{"num_hidden_layers": 12, "hidden_size": 128, "n_experts": 256, "experts_per_token": 8, "d_expert": 32, "d_shared_expert": 64, "hidden_act": "squared_relu", "moe_layers": [0, 1, 2, 3, 4, 5, 6, 7, 8, 9, 10, 11], "router_score": "softmax", "normalize_top_k": false, "routed_scale": 12.1, "balance_loss": 0.000442, "balance_bias": true, "router_noise": 0.1, "router_logit_norm": 1.5, "init_std_router": 0.0257, "lr_router": 0.000562, "num_attention_heads": 4, "num_key_value_heads": 4, "head_dim": 32, "vocab_size": 8192, "norm": "rmsnorm", "norm_place": "pre", "norm_eps": 1e-06, "positions": "rope", "rope_theta": 10000.0, "rope_fraction": 1.0, "qk_norm": true, "attn_scale": 0.33, "tie_word_embeddings": true, "parallel_block": false, "extras": ["capped logits"], "init": "normal", "init_std_qkv": 0.0348, "init_std_o": 0.00711, "init_std_up": 0.0348, "init_std_down": 0.0038, "init_mimetic": 0.7, "optimizer": "muon_variant", "learning_rate": 0.0097, "lr_mult_qkv": 0.4, "lr_mult_down": 1.5, "beta1": 0.95, "lr_head": 0.0115, "warmup_steps": 141, "schedule": "wsd", "decay_fraction": 1.0, "decay_shape": "linear", "final_lr_fraction": 0.05, "batch_tokens": 131072, "max_seq_len": 256, "doc_mask": false, "train_tokens": 627200000, "max_steps": 4786, "dataset": "wikipedia_en"}
Below are experts of layer 9 (counted from 0) of a mixture-of-experts language model. Rows are named router (the router's row for the expert), up (a neuron's input weights, with its number) and show model dimensions 0-127. Each number is 128 + 24 x the weight over its row's rms, rounded and kept within 0 to 255. Numbers have three digits each.
After each expert's rows: "comes after" lists some tokens at least twice as common just before its tokens as in all text. This comes from a sample of Wikipedia text that the model never trained on. Tokens count by the router's weight.

# expert 130
router:161119123127137185119119081090125120136147134132095128157152127084101103089126117102123145134128092100159152138126127189154112184157112099135107127144129118167132122136086165122133129128107108154163110168171138161087138116157127123128125124088142115086110099131104152114101132124131100114127108060149097161086121145157135102116156135124134101136132147109120135174096116134129162122110
up0:102143141149123173173098080114129133155113141095133104118134135111108125144109126124115156138133136105091122171104154134135130157109164156087097106156157111114169088129087141168150117128122081186141108118122149161145132121117126198145145142151128129161130130169113147087123088150133090170123151096128117157105127145118115136125140157151133080116104151115146126123139123101101103099097
up1:132112120147136124174125118141144125133113095141086131153123145111123137118157127121196120110155170150129112137122138113158154158104175171119103100107132148135106136152102099116133121143136078134141086153048122139121133111150135167108140123125144141117144151193124154134128140102096179167136106106109137107118180150139096108120162123132129137117130133120150180103133091112109157098153
comes after: "1", "2", "–", " | ", ".", " on "

# expert 51
router:148118146151091103149115114126111125117098094128151142122142112115172099100109148136140087107123141132108177144107156155148122126152112119156113124130107146147093145150170166107147103105160159139132147122143175107086118151142145135143116120148124138128100159123122141112144147142119096124138140132199139129142153149136112115098146126077201096130115149198114119120134134094064130152100
up0:124153137098097132124134147137149103148127103159150166139109108117176124104087115126166141117056117125126137092187133102152143109121113161172147130133141087089095153153134140132107071088139093128172130118101114162110080147137155130121097136115083117119143161125147099131111113109142164135124152096129108155127114127128152137107106128120162131120161100135127118143153093131096081138115
up1:076150162090134138138080118106135132101087131183132085147134129169150156086125107099140140130146161089079132128103107116112131127143155135150127109112157152102123155133150129132136099125131125166099089164144104148131110124149160086127121128139140126134174121115168147072130116161117107123116130129128113133144145140112184151085141070118146122162090105139130107142140154164101146130115
comes after: " | ", " (", ", ", "| ", ") | ", "- "

# expert 249
router:152125123114119120120101136145148137116096128146112142124116130075121148172163158101137078137091149153160174143083088125132126122097127121180144158113106150120134140109152143111162139155138114169134164108116136089107153100109184107124146102108157154107151159093122117114116130145114148138107108149181138084120113126113126121135142117088156081091142131156127124124179104118150115101165
up0:130105123092123141111126117147100170133124129149162158134109131115108160133117138158138122177157146113123150100121148140150140105098112136091126111125121130117143137165097144140124139101138128117121096121161177120109139164132150108099170172089089175084161180125135120059153123121137103138155090133126100120136165173153091176120114118146125103075129154126140120110134117123078112126139
up1:176141144099104135179142128144151111113112136068112139122112124110090146160124188125122108138159122099175121124137107103155111175110116165117131133122146108111093075129111124173101156119106120116154116118107181145079121146114173155144121138128148190119107127132111146098115123126124128097103109151116131152086140146115113162080158103148149135123083127150115121124133106125100134105121
comes after: "\n", "2", "-", "–", "/s", "- Ch"

# expert 83
router:114116143104132107119170139142193115098128121140124115101155153097128100120142171082129120148141088131123144137106103158147106112101132105113123108122114126131128108117113121098149148131179052163130158118126144123104086111114132149102164176088141170131152126151122172122136143132100115149159137150151138140099148132124113097117077102094139109129070106135120109133133124071120093121149
up0:135096135144102133109135131129133156100068135126149132159122108132124120136096129168103115143109135129113092191134126143089079132129113165140142100098137115147135134117162088130080136135139086117108094111153104154149147129129136137149161163088166168150168156132142118092087113125141097158139102182154154165152103160098119139092108102130119129115141123131117150115120151151143114183144
up1:143117140116109151134131139127140148149086128141122179103122163135117133170150151095112149147161128121148106118123117157111082136158127119105145145084140098068110152144131108140138194112149121105146112133056130085127158112136142083143131148139148127111159109129118132170145115124138096080113131151142147150118123132097112075117093136105160176102144111125155114111157116169117155125098
comes after: "\n\n", "-", "\n", "Y", "andidate | Votes |", "=="

# expert 32
router:116139133164097116095143153187130124084170150128132149166098139114128119142133137128089120150123111108094115154110121162142091153097124094118153151131128152149134109153138143141119173129131147137111131098114114145138076158137131125098149168100117136132181199112157139119140106188154152131138113083133176108154091167158129081127146152113131120140104111098130095116143129125114133111134
up0:116136114106084150139153137106154084149169163149102088113133173167174139108098087130151148135127132153124161140146110109129120134150125158125109148144115133119147149104122129132108141102105107103179179130108162141109156131141104118170162191107143090141124112109108128145129133122176111151164143130119115140120122156135148134122170192100106111145126134086155166106146104146149110114114
up1:120125075126084138155088101169127134163135171129136119127143125162133114197126138121127133139165149150079120143116171159154126108151118135114098090116087101129147106128145142138127159147101126165181154131112125144081144158134135161061148168135147131147158132136104110104129139126128125134175166143121141106136136169088108148132128155146153094099112118147148138133154148146122128136160
comes after: "\n", " |", "\n\n", "| ", "-", " ("

# expert 33
router:127129137176114132124084125126164118080120134138126172091103115143124116138106089143179107142138102125109118158078138112137139114162157132130132144160143119152127105155138145117176092163131128109138095151130169140129121112157129100128136114152087167125135166090137102105138120149098122129145117127144121115158128115096093155078137147098159137171121177165090082105162113123160110151143
up0:149117089085107107117105073140125113117132115101148124085119171136132130149084088099138169130112130108116138091096123096122136164125120121091105144116100123163116145130103123078143113096136148128102085129139075146144102124187136140118101129150112138144123171154110161131161108128151148110143112152091120169159146094145155181103124137112146082156126121124130155151123124166131144140112
up1:109143120138079145179124115107100151165107138143099108139134135126109109156108089176096140127123137095114112133134091111142126125112111115103128132122169135165179146188144121118146134147128135140186102108138153138131146102141130099108106113131156114096099136146110172102146121132141147115159185147124122119099135151154150146110092137107097171100098193099091102154132144126141133145159
comes after: " |", ")", ".", ", ", " |  |", "Senior career*"

# expert 248
router:146087138117109175130160098190132123107120154135088121115098131151162144131080130125133098138111137124158160145111123161142133160139131094112149103113109173146101104176145138172120115111108112112123152107157120154148111120112124106095122139097100129151115130133108109146128157122179103162123088160120103133132124105174142079151130128073152124122164107177152133122120076141155141141130
up0:071119125136126156183087111170111130137121158128168133112133153149131149118115154137141114151112141118129124106118110105150151137124177098148105142077115134090081106119135102099157147111187138120150119155107092093132100116090105083150158107106128126078120155124161150136084104130144114128104149131154102158148131150124128098148113136100095146135149172150165132137150157125106099111110
up1:128170093117135180186137111147142096120111136145126149082120122141109130124141121134112130149109069095089125151127155172101133158175119147170103098108113141130106131157087123111155106117118105110107136107145073101141092172119111106108116120120141115111145160129115170161100105163084087151142123123090106172131156154143140140151104151109104105109144123111135147116108149122143110117108
comes after: "2", "1", " | ", "–", "′", "7"

# expert 240
router:125131095136098166152118076127173120095110091126161115091116113120149137152077178137141144146163092124139105133116130128116141179180141154142120136120111095139133146161131078121149136098139102123138142123117119134093106143124125155149099142145113144106159119138100163124117141169102089109154146137138102125103139135123095104092112137095189105126129152184153133132171088134143147140145
up0:124153174162143095134112132151133108102105130099125127129145131113111108161110112165106151082140183119135085114138122125054113123130143122107125136124130113102179126118077080100138136141099145140118159133135124123149104122117118143135177149145177144138157148115131079105146148148099161107116150134133185139124112118104130090119119090080136124140176179144118114145136116122121145151094
up1:146127199163144102163135118138118100101134135132129132145113137136140094147136147131094155132130094134170101150146124165139138151141123121166131095104156106159122103115095124166101161093149102147107136104193142141150178136146061145096117110103161149106164123117146148087107110109122116099141118112116149126138161157115096098140101136143127086174149128109121178144133130137133126121144
comes after: "- Phylum", "\n", "- Date of birth", "0", "°", "| P"

# expert 199
router:141142148086123145105118103133099162140109093131166104099114088137051126136140139126130102113161097144144115118120124159130153150098105156168124135165104171125107124152148140127089129122166124172118124104141124140143116126122157148149077123111114099102112129142122135100137138207089116138150064105136148151151153137130133151118115136113146160100076127143103119118154107152093106128124
up0:140142154144123155156090079111087108118134132152135093120140133153101105155113101107137131147141090181109119133102111089113181155094121119108143148160096131131078110108154149150142149134141135117091105134132123131105071088150115117173144122113103063111151136139124120108111116107150110146113130139139110137158139165102108169103136135127142127185150140110114118193124119154131095116124
up1:135170149201132127094086067157160112154112161120160112114118149128082131125117122133108134137150133103134108091119129150145131189135120112145082132156123099151132086106080116134167143131154138099160107159154105132144091110104140114168133146105131132119131116127092125101154152183142133142130157147115143123117145126105142166103108155104115124122122121072129120085157125140102135115140
comes after: " in ", ", ", " (", "–", "\n", "| "

# expert 170
router:143150143131101160133157122117096131165126134189180076156130131119154120128151144112137102079131090126150140130113150158072134105140142142156097102081089101142111127143068125156136144126190136099147139119112147182132105126152130120107117103136126117136138112137103141127136166155123148104138131139106108109123143152112099160118150137162149142142171115197137119143114111112127116156104
up0:132159156124123129096130139121099144085115080153103086139153121140135134109149118153159117092135117152132134118143148145094163096119151114210081083140104107152101141110150128112102163132124118137137126113145148171075117155127117124131136143111143140147097080165128169138089113141133127135175111167154125138105128126089064155101148144143116129113133104117095127129125143165123151113145
up1:126109157122127151097130073170109115107099103170135083132141154106137164132114138150149088141169144082093137121134150092142136101168099144109153121085079094111093150151136089128142168109137149111155144113145141076126141145162168104125158112151090145124150130128118105131103108140139104152127159155117106138151127094126141117135165143140165165079136090121144128130124145149129125149109
comes after: " | ", "; ", ") | ", "0", " ", ", "

# expert 241
router:136114150150116160147084167118150079128144144109116120131131116114125117086123124154197120149098155132093130137113156135103140150147179077124141151135128095151107149148124144128126099143153157151141094122093113120120144128128075108099128122115077109147119172140176132124117123127152156108111088110111118119136153131132099111120149178099080097084138157126151088113144121107132172107143
up0:152144087122135093094124083148173093130144125153171102168082148117126117113138133111140148118128137137161127133122125146067137144149161113121094160132086139185138102100138160161124138142113142124137139154125115140055143191168136133120144105124100161130086157151139147139099119097156139112136144164089116121143117126151093152124146142103125111110157148133117143114089116117128127094112
up1:122127081194116132099121077140148091099136122152107142127121125135147125144094175114117135162121099159144147173139073150101137168146122187146128127116170113140126104097147117091157125140144151148139183151127126134151127178115131148139163114101133122114125152145131163121111144122099140157094075136151129149154137158136093145148083098140122116113124122106127106117097153133143166138141
comes after: ")", " |", ".", "==", "===", " |  |"

# expert 16
router:128131157136141154051088119155159140117093106115122082125072127163158141126136133153145126125102152144137103094132124107079134134138119144106126105137108134123121134141160086110161131092133119097129127147139127128146127174097136146107173147198138148061122144115126118108118144116129106138128143132141097113154129131101134161108141130098116153142129152166113081123147091116146144121194
up0:116160059143105126134116130081120083114122124130121121100119091114158116149096122135125150108157154115097128121109105121113096071167103148158147113118161116182123123174105156154104127096126147084160118125165170126141071137103154116131111124161165112103104123132131112129113109089141151115145118158107124143117185099113145121137108097091127133123127135132157086160120124144149139149151
up1:078161105164122145184116109150133111105126092126131117157113088134160152170109108157137161131068154125111154115099120115119127133118098146129083161129128138101151103096130118113153136093122105135185122139139148143158143138121133143147175144156135147109148129125172159110148127124143105137127098189118107187120124138154106140101133145141080153128123113097126131130159097146160132129082
comes after: " |", ")", "\n", "015", ";", " sq mi)"

# expert 211
router:172131141198138126145081147126117119147156134124182101112119122105120131134126135141118157132141076144122136124121116071113119097149136143115133090142117096130119136149097108087158137157079176140128104138139145100143094103139113153110140137125136120155152170115116127144170156114134132134125105139175141119129172131096138078132177156098143093134117155159122117091134088101163130107103
up0:127136111148123109142146102114121092133146117140155144129085120112099126148129117110174124141147114157110145089152126086127134177130138157120120124110128132127154138155120126105185185184123124098129133113088083104166120114129146179158180122115135151115157097118159130085136148101125168137081138178118133165136124131130154137170085124135143130122099116148153127112110086104087143104128
up1:073135134133130155165110127074114124163150115118167079136082130160133157151095104089127169148115120136142134083146118132107167173156148169122130093121113106129073144138127136138141092171122157076145131114110116151110111122144155095089120159130080150124154124169134093119147134128171109133125113130089110123145146135110124097144133117131168139125135128128118126114116094112106098165139
comes after: "\n\n", ".", " |", "===", "==", "0"

# expert 5
router:121135123147123130138117110142114185135107093102124122129096064104095161141126122131117116110091111142141139118172108136101144105141102078107166146173123141127117139142129117152148154105111113105122133092146149118130118091109136125073168107086151149091148155101139109103112092156127085124100120148146054132162122135153099125137087115105161148102164120156103151113120115135152121100115
up0:090144121116125187106122135128119110134129122120118086149103068156105152160163140129124098077141111120115120176171148073108114148165132108131171137120136120086118168116163131139132157140143160157134106123107169153111077149081161121142109117164125123106123146105121108102123111168142149139111110105097158137153144110127136165116133077111130107099113154156119139111103118147146132137150
up1:135161116122103130130121100154114136119125108125087082141163135135142155131150116057121091105143134109157091091134162156152170155165136117129113136123110122132162126125132140113097166078144136122151105125108127182128150090128169128103122133187125152096146139146133117106105116109135057136106077147100101122140107106131072121095127140127146140112114137127140143146131165151097125108149
comes after: ".", " (", "′", "6", "7", "°"